python train.py --n_layer=12 --d_model=512 --n_experts=24 --experts_per_token=2 --d_expert=96 --d_shared_expert=128 --activation="swiglu" --moe_layers=[1, 2, 3, 4, 5, 6, 7, 8, 9, 10, 11] --router_score="softmax" --normalize_top_k=true --routed_scale=1.41 --balance_loss=0.00196 --balance_bias=true --router_noise=0.3 --router_logit_norm=1.0 --init_std_router=0.0162 --lr_router=0.000581 --n_head=16 --n_kv_head=16 --head_dim=32 --vocab_size=8192 --norm="rmsnorm" --norm_place="pre" --norm_eps=1e-06 --positions="rope" --rope_base=10000.0 --rope_fraction=1.0 --qk_norm=false --attn_scale=0.177 --tie_embeddings=false --parallel_block=false --init="trunc" --init_std_qkv=0.0258 --init_std_o=0.0 --init_std_up=0.0258 --init_std_down=0.0 --optimizer="muon_variant" --lr=0.0127 --lr_mult_o=4.0 --lr_mult_down=1.5 --beta1=0.95 --lr_head=0.0061 --grad_clip=1.0 --warmup_steps=200 --schedule="wsd" --decay_fraction=0.443 --decay_shape="linear" --final_lr_fraction=0.0 --batch_tokens=131072 --seq_len=1024 --doc_mask=true --train_tokens=503300000 --steps=3840 --dataset="wikipedia_en"
Below are experts of layer 3 (counted from 0) of a mixture-of-experts language model. Rows are named router (the router's row for the expert) and show model dimensions 320-383. Each number is 500 + 50 x the weight over its row's rms, rounded and kept within 0 to 999. Numbers have three digits each.
After each expert's rows: "gets" lists some tokens that make up at least twice as much of what it gets as of all text. This comes from a sample of Wikipedia text that the model never trained on. Tokens count by the router's weight.

# expert 18
router:476506512513522498475512587504515584452475509424494450456492534532415469541437513501477516520428377526511441541442473575493524517488423515591577565482471573634513499449661506503476587531523605
gets: "to ", "for ", "by ", "with ", "is ", "of "

# expert 23
router:499567425460423543551473516512509555520467534572459518494461568455502571558587543560449437498534485473523449444484522538541469481493549431473510471532527462474476536472476560518585505587551438
gets: "0 ", "1 ", "2 ", " ", "3 ", "5 "

# expert 13
router:513492461475520518563459435469480552517446495533550496488513410476457483539507439452511578531534441512548500521553512517462583511468523491379497590482525515536464452457569499485538547478510482
gets: ") ", "as", " ", "ang", "on", ")"

# expert 11
router:550514486551482553518465476474509467426480535602618415396542409492549467521446448422551404496471521543431456498535547512442492518557561471554403399553526549471537504528486433467438559505425449
gets: "\n", "% ", "ation ", "es ", "s ", "ers "

# expert 5
router:551550564468491423574494531477493488467508517483494501452466551442431541504526480481500495485420507483449571480435556373498509542515479358560544543552495550513468449465470532420500551573440390
gets: "1", "0", "2", "3", "4", "6"

# expert 10
router:460517519499496456454512533410476437428482476547532487477519449391567605530485485470550535507496536498478540496522409465518540517529480515515433539558487480566483472467485448498486453482499529
gets: "in ", "on ", "as ", "at ", "In ", "had "

# expert 14
router:577518513520508616510521455518503503572514528494406557556487522537485518559547547498520509474545472601546541507524509503552484455501506525451555501567471558524531504491486580566475548598497451
gets: "was ", "ed ", "ing ", "it ", "be ", "ated "

# expert 3
router:561556502509557563623567504422556468470455462511537447566565547452455547475450525491539529443485444426453463519567489453554520509500578445550539489498391544494517577523442574544475482554445490
gets: ", ", "), ", "H", "st", "St", "fl"

# expert 19
router:450501420522493565477563553545514468498535506426509504468495473503572465451568519500481529462537501525505469447541423500495585462485562490462479437381518563346500440494439423434488495480515440
gets: "the ", "a ", "The ", "s ", "his ", "an "

# expert 16
router:541500560485502551521544437526530500501511541537450495439437499507472481520513539518484507505521445442532491427496507550459443436586541462465582594564502465496551560517454668486554467470519400
gets: "\n\n", "o ", "y ", "\" ", "er ", "t "

# expert 21
router:528481491516509422554418530456596524530454472422539504484470426609568498518485455480591484487513486526456535509482558559462425639470512439557529562471482577575503557502502475513437452425514354
gets: "- ", "= ", "ex", "by", "con", "vis"

# expert 8
router:395493523615495507431488598545458546435498549462502466560527428521491571545458514493435488490538507514498499566487512526581523579512518557477550485496497483586503524513471601536496542557427501
gets: "'", "\"", "s", "S", "C", "P"

# expert 1
router:478527411483477482472479446526476415479587573469496532407552526589530495609472431476488463555512416521552393498462494462559498525435476589524610580506475500568583504487480578453507496454423590
gets: "-", "201", "200", "202", "199", "198"

# expert 6
router:538514477434457451479488431534490540465528466582499487530498517433462508598544441416506527477508488448403447596502521556572538460426484391454440434433510510533517509493402412505511469389578592
gets: ".", "–", ": ", "of ", ",", "– "

# expert 17
router:518487357523497545439475571531499418528419480443449478507568613626473529443546512422497457563564539525460542512517476578592491555486546489539498477601503492581498487529529560485464348599454546
gets: "in", "or", "ol", "b", "al", "A"

# expert 22
router:524486429447463495498612488482511460493523449524481477504530613507518417497530590501549488478450514535521469471485456427668441480604497477499496465435511420508407536507439482484513496422471459
gets: "| ", "; ", "/ ", "who ", "%; ", "—; "

# expert 7
router:451515547489493484514550461540465505421545447526624526497406444531575393456463595513499561499428520507458491596499596442480476462527452542504451514493460477471493399477510418555535560531570541
gets: "e", "a", "er", "k", "n", "i"

# expert 12
router:484470550518545453570527452409457511599512549498429460522501558614531460487494432503443555514507454581502535549542614524503545421437488534484456469540497449325532458456458404493544477557502459
gets: "and ", "(", "|", ".", "; ", ")"

# expert 2
router:510524496481478531492475522563578527517478457441464449502447545558490459484566447575413505542504474391454472401598505502537472541356444441531390476514513492496526457479540556495487450544528523
gets: ". ", "\n", "\n\n", "==", "===", "== "